python train.py --n_layer=9 --n_experts=128 --router_score="sigmoid" --balance_loss=0.00622 --norm_eps=1e-06 --lr=0.00713 --beta1=0.93 --seq_len=1024
Below are experts of layer 6 (counted from 0) of a mixture-of-experts language model. Rows are named router (the router's row for the expert), gate (a neuron's input weights, with its number), up (a neuron's input weights, with its number), down (a neuron's output weights, with its number) and show model dimensions 0-255. Each number is 50 + 15 x the weight over its row's rms, rounded and kept within 0 to 99.
Before each expert's rows: a language model's description of what the expert responds to; "gets" lists some tokens that make up at least twice as much of what it gets as of all text. This comes from a sample of Wikipedia text that the model never trained on. Tokens count by the router's weight.

# expert 2
It responds to: Final or middle pieces of names and common nouns, often after H or Z, such as Gold-en, Latv-ia, wom-en, Germany.
gets: "en", "ia", "er", "us", "a", "ain"
router:36 74 49 43 49 55 37 54 28 52 43 60 47 61 57 61 62 52 43 53 40 83 34 56 58 53 63 59 78 59 48 55 39 73 39 39 49 28 37 60 39 32 39 44 38 23 65 53 67 48 71 52 69 28 50 44 73 44 65 68 58 45 43 53 03 58 55 53 53 59 53 54 44 71 51 38 29 25 59 41 57 39 05 41 55 19 44 58 44 67 25 40 37 55 67 37 71 49 37 20 60 47 73 32 56 63 17 77 51 65 44 57 45 52 54 51 66 48 40 58 32 38 50 55 71 52 60 49 16 76 40 83 46 36 62 47 42 47 38 37 52 39 66 43 61 56 40 39 46 47 74 28 71 60 74 44 48 51 71 37 76 53 42 43 45 43 65 38 43 44 57 64 78 88 48 63 38 56 58 52 40 19 41 35 37 59 40 80 69 79 61 86 49 68 60 47 68 54 68 58 40 46 42 41 39 47 78 56 69 25 57 44 73 39 48 26 52 41 69 43 50 59 63 63 60 52 49 59 34 41 58 55 41 84 81 51 44 18 81 48 77 68 38 44 48 57 48 32 38 60 51 13 58 60 41 39
gate3:36 53 49 71 36 24 66 49 49 25 71 57 23 64 25 66 44 47 21 50 45 53 48 65 28 56 60 29 75 20 44 54 37 60 31 44 60 44 55 41 49 81 16 62 45 62 63 51 64 51 54 61 37 58 09 34 38 22 53 59 64 31 74 28 38 46 59 58 56 66 34 46 44 61 74 60 46 49 43 67 54 30 67 54 50 56 49 56 46 45 15 31 40 44 40 36 63 65 41 54 74 74 50 54 54 46 55 49 33 48 39 60 06 83 37 45 64 57 72 46 49 60 55 54 43 68 45 46 32 44 27 49 74 56 63 18 40 57 51 61 57 45 51 61 60 71 44 60 39 08 61 41 61 43 64 35 21 59 20 46 52 40 90 32 48 35 50 47 55 31 57 59 48 56 48 78 29 68 62 58 53 51 57 26 28 64 18 75 31 82 26 54 50 56 41 46 84 41 46 43 63 45 40 62 60 40 45 28 61 45 58 53 44 66 37 65 85 39 57 35 61 22 43 64 60 57 41 47 58 39 54 51 55 40 62 52 59 33 56 59 71 62 32 43 52 48 34 60 30 46 71 76 38 70 40 42
up3:36 41 72 63 76 18 42 63 47 39 69 52 41 64 57 64 12 84 38 31 41 53 49 63 51 36 60 47 25 29 35 36 70 32 52 56 48 26 36 32 40 45 58 60 62 59 33 34 47 47 42 33 49 39 09 54 55 53 57 49 20 51 54 42 36 36 63 80 77 56 62 69 55 61 45 50 71 61 46 45 51 84 39 28 26 66 53 43 58 39 61 58 67 35 81 33 74 50 66 36 61 35 54 61 56 57 64 51 38 34 50 43 56 46 60 56 66 48 56 78 44 53 27 35 53 42 48 71 41 37 32 73 46 30 62 53 44 36 51 54 33 49 33 58 41 44 62 26 51 31 42 36 60 67 55 33 73 67 60 39 39 65 37 95 50 23 40 41 34 70 66 58 30 42 65 63 88 48 63 48 51 32 41 59 36 24 55 67 43 49 44 62 64 33 39 68 50 50 60 59 66 62 67 38 28 66 75 63 32 14 43 40 31 76 42 33 47 58 46 49 41 63 67 51 46 30 36 55 42 54 81 63 48 55 48 35 52 76 65 72 42 62 58 63 28 42 16 70 51 58 61 50 25 41 68 60
down3:63 47 48 51 25 67 80 43 57 19 45 52 70 52 44 42 44 73 62 72 42 84 63 56 51 66 44 44 45 65 51 66 29 52 37 36 36 51 39 38 57 52 64 71 31 70 19 65 61 65 64 37 57 72 35 27 32 53 38 51 49 80 34 60 58 40 34 28 50 18 67 14 82 55 40 61 39 78 61 49 39 44 31 47 64 24 50 47 30 29 55 68 31 48 58 48 43 61 52 46 50 61 66 48 48 59 56 77 30 51 30 66 67 42 69 60 57 58 87 51 82 48 61 39 62 73 30 51 41 30 46 47 60 48 64 44 42 42 51 55 57 22 58 77 35 76 60 28 58 77 52 54 47 47 41 74 64 53 31 38 50 58 47 51 61 31 42 35 33 43 20 73 39 30 44 48 09 68 73 52 75 42 62 46 68 41 69 27 45 57 60 55 64 63 24 40 62 62 73 38 61 34 47 45 50 49 46 44 70 52 69 49 47 34 55 33 66 50 63 50 45 54 33 41 77 25 51 70 47 54 45 72 77 55 44 62 59 25 67 40 31 42 64 62 75 39 47 51 29 78 43 49 66 55 62 35

# expert 9
It responds to: Second or final pieces of words and names, especially after G or g, such as gau(ge), G(ene), Pop(e), Russ(ian), Northamptonsh(ire).
gets: "e", " g", "ish", " Gre", " G", "ian"
router:30 62 66 67 68 27 40 38 56 43 86 44 40 57 62 70 25 57 62 49 35 48 51 61 36 62 51 52 56 65 53 26 43 58 28 61 44 71 26 21 38 35 59 08 65 52 53 45 45 28 50 47 40 26 54 89 69 60 38 71 37 49 37 21 39 57 52 77 42 53 33 59 51 90 67 40 25 29 46 60 50 67 55 79 56 75 53 70 42 47 60 49 37 57 56 53 58 63 51 56 62 53 45 42 65 55 52 65 59 58 29 33 43 65 18 62 62 59 56 36 53 49 61 47 42 71 45 39 50 67 16 89 24 37 46 56 40 37 74 39 54 46 37 25 47 77 34 51 50 24 48 25 49 91 73 65 61 47 65 57 31 70 75 34 48 49 61 39 68 42 40 41 51 63 37 69 63 52 49 32 69 47 53 39 25 62 57 58 31 83 47 44 45 53 80 59 42 51 38 24 28 43 55 38 74 48 56 52 46 41 42 51 57 24 49 38 51 60 46 35 63 63 61 68 72 63 38 58 36 39 63 39 43 33 43 36 35 51 68 61 49 74 48 23 46 67 73 24 39 65 45 45 63 58 65 38
gate4:59 43 54 48 49 40 50 55 53 61 40 53 32 46 47 42 33 38 58 40 70 54 54 65 37 42 86 49 29 38 31 53 73 32 58 72 50 62 50 54 16 52 54 46 33 67 59 64 49 42 56 35 65 45 71 35 99 53 63 59 57 58 64 42 41 38 58 42 46 62 41 39 45 56 38 36 36 74 49 51 72 71 48 50 58 55 69 63 65 73 72 54 38 47 59 66 63 49 55 78 52 36 43 61 18 85 49 49 66 65 50 32 64 61 54 76 40 65 48 33 45 59 48 63 36 33 40 55 36 36 31 38 39 70 49 77 54 32 41 72 39 36 45 55 63 67 56 23 50 38 33 80 70 53 85 64 40 48 59 82 46 47 64 72 56 49 58 41 66 54 47 71 38 86 23 46 80 61 54 32 74 36 41 46 35 50 31 41 40 71 59 75 96 25 44 60 56 42 40 50 30 32 56 26 65 58 39 26 62 50 08 58 62 61 69 48 21 79 71 53 54 62 43 40 82 30 44 63 74 52 50 70 29 46 44 51 60 60 59 46 34 46 43 58 47 39 59 48 59 45 43 50 64 55 38 27
up4:44 69 31 46 62 63 50 30 42 48 13 51 41 44 52 48 58 40 67 59 67 67 30 27 18 41 34 48 69 43 69 74 42 63 53 40 38 50 70 37 51 48 38 60 54 43 35 37 16 52 78 57 19 73 64 46 37 37 76 29 21 38 50 71 64 61 56 70 54 49 28 34 38 41 42 77 53 41 28 73 47 46 66 43 55 57 30 10 32 50 30 27 77 42 62 70 48 74 47 50 45 78 33 57 28 75 57 52 41 41 55 59 48 50 37 29 49 39 45 51 26 23 45 51 47 58 34 54 72 68 56 48 59 65 52 48 38 49 58 54 60 46 75 46 58 37 29 50 57 30 37 38 59 47 50 48 54 36 49 51 61 82 22 53 62 31 33 33 70 49 63 45 70 51 48 82 53 31 55 47 36 18 65 52 24 41 46 66 43 33 59 53 47 35 27 54 41 50 66 57 69 67 25 67 36 53 59 47 87 48 40 37 58 69 34 45 31 42 57 38 35 34 51 32 56 71 47 81 51 45 41 68 62 54 38 43 76 40 59 42 48 23 85 59 19 51 39 31 51 46 55 40 58 54 34 18
down4:39 58 25 53 64 45 57 51 62 42 56 76 40 54 62 28 35 60 41 70 49 51 79 29 51 62 43 43 33 48 51 41 65 27 42 77 57 42 58 48 47 61 71 83 44 33 15 33 32 72 63 33 33 63 37 41 49 55 54 39 20 47 32 40 67 37 58 77 17 78 55 61 37 60 48 54 45 55 32 41 74 65 57 43 60 46 45 33 04 46 49 53 55 62 54 61 77 48 63 58 57 52 72 43 42 27 47 82 35 31 78 67 69 44 42 46 39 21 38 49 63 54 26 56 39 43 52 65 34 42 30 26 57 66 64 45 77 29 70 64 75 58 64 68 25 60 75 47 50 77 61 58 56 57 57 87 64 54 37 73 59 45 35 48 62 30 49 37 50 51 68 68 39 72 60 37 70 69 44 30 69 62 57 39 21 54 54 60 50 35 62 55 46 39 18 35 35 42 46 34 55 52 60 40 22 42 56 46 46 68 50 56 71 36 51 48 42 52 24 42 47 67 41 97 64 64 62 32 46 34 58 46 56 50 58 62 43 36 34 73 56 57 61 63 38 57 28 47 40 39 72 43 50 71 42 70

# expert 54
It responds to: Middle pieces of long Latinate words after prefixes, such as exh-ib-ition, Per-f-ect, dis-ab-ility, res, med, ref, rec.
gets: "f", "p", "b", "it", " t", "st"
router:43 62 40 60 56 43 50 71 31 58 53 23 47 66 32 46 48 65 64 34 66 69 58 58 78 66 82 56 65 49 50 57 50 36 36 36 65 42 55 48 50 30 70 31 36 47 54 41 32 37 19 63 54 28 30 43 49 38 65 41 47 26 34 54 50 35 46 37 69 35 54 37 63 58 34 38 60 33 36 43 58 39 58 33 55 58 55 36 45 54 40 54 27 31 57 57 47 55 58 58 54 62 61 32 68 61 72 49 58 47 60 44 43 29 58 59 83 54 52 62 40 34 52 72 49 51 63 55 93 45 25 44 41 40 35 42 41 46 61 31 43 58 79 40 39 43 67 49 74 86 64 42 54 57 42 46 37 72 57 15 44 66 70 30 56 56 77 63 43 54 45 63 87 93 34 50 76 48 43 13 65 40 54 47 47 64 23 57 48 32 52 63 38 46 79 49 39 41 63 26 42 62 30 36 46 51 56 37 46 67 48 63 52 43 80 49 42 49 60 39 57 41 91 71 43 54 16 27 45 40 35 71 34 51 69 52 14 35 42 29 88 30 88 54 32 56 45 43 54 44 55 64 58 62 40 50
gate1:45 46 40 70 37 41 46 77 73 73 51 59 49 48 40 63 30 57 69 46 72 77 67 36 42 56 60 75 66 66 63 48 70 41 49 43 79 44 21 29 53 54 21 27 63 62 34 59 44 63 49 70 33 68 26 56 71 31 73 46 35 44 74 52 48 92 74 45 60 45 43 60 55 28 60 79 27 57 47 38 37 50 36 31 66 35 62 56 69 60 57 37 44 65 48 63 56 63 62 39 38 59 34 59 56 49 67 34 48 98 59 63 43 36 32 27 40 44 78 39 47 22 57 52 32 75 51 35 62 44 51 51 45 51 29 46 57 51 49 39 34 41 67 43 69 52 56 61 78 35 51 57 60 38 39 66 50 46 60 46 75 49 79 42 19 70 70 43 39 45 58 51 37 82 51 54 38 58 22 71 40 47 57 42 33 51 46 63 67 50 34 43 42 42 53 69 34 55 43 23 34 47 30 64 40 26 64 35 55 50 54 51 76 47 36 38 74 36 33 35 36 59 42 68 46 33 62 42 26 45 53 60 42 46 35 58 32 07 54 36 56 42 53 39 36 60 54 87 81 53 58 30 42 75 36 37
up1:65 47 56 44 47 47 65 55 50 59 58 56 42 57 72 61 59 68 52 56 38 51 55 12 23 54 49 54 44 54 50 28 46 59 20 56 83 50 36 30 30 52 50 76 51 44 47 29 33 47 69 45 68 28 59 55 63 28 41 40 44 27 55 33 58 67 81 68 51 53 41 37 51 63 56 71 41 38 50 12 53 51 60 39 60 81 67 16 68 34 56 51 67 46 58 84 58 67 64 58 47 52 48 45 42 44 38 81 61 77 66 49 27 46 45 50 39 43 62 25 35 56 43 87 49 48 46 85 45 43 37 39 38 38 48 14 36 54 51 38 28 56 69 69 48 55 48 66 66 34 41 51 64 76 28 34 52 49 46 71 21 32 43 32 68 33 78 25 64 32 40 61 33 37 57 74 36 63 63 09 63 56 50 48 41 45 34 68 56 46 48 53 62 51 34 25 55 37 80 72 31 46 52 58 59 61 41 34 40 53 24 42 48 55 46 44 44 23 46 55 20 54 30 53 65 54 54 58 54 65 59 72 61 38 46 62 26 39 76 46 69 47 50 26 49 69 54 41 51 75 29 50 33 22 65 34
down1:54 41 53 63 39 76 45 52 41 35 53 52 72 53 22 83 58 33 73 23 64 39 37 37 55 36 69 34 58 75 66 60 58 43 56 30 71 52 37 57 39 65 27 51 33 28 25 38 55 39 34 76 57 25 58 46 58 58 51 63 35 38 73 42 53 75 56 54 68 53 51 36 53 39 46 53 58 48 56 24 27 57 44 46 33 54 48 44 86 48 35 05 74 81 65 64 59 38 50 58 51 45 57 59 90 69 57 49 47 49 68 86 49 43 55 48 39 41 29 69 65 15 56 19 50 63 39 70 15 30 55 23 50 36 76 54 38 58 55 42 63 76 56 49 52 69 46 32 72 49 56 56 67 14 65 63 61 53 51 37 33 60 39 57 58 51 51 31 39 62 71 54 27 61 43 39 45 72 49 67 62 55 27 68 62 37 60 54 65 49 61 35 55 48 74 63 67 67 58 54 36 62 44 34 69 37 31 48 70 26 41 45 51 68 64 44 55 24 30 59 39 47 54 49 54 39 59 58 52 22 40 49 47 61 42 21 88 33 40 74 32 50 46 53 45 57 47 67 65 67 65 35 47 34 46 56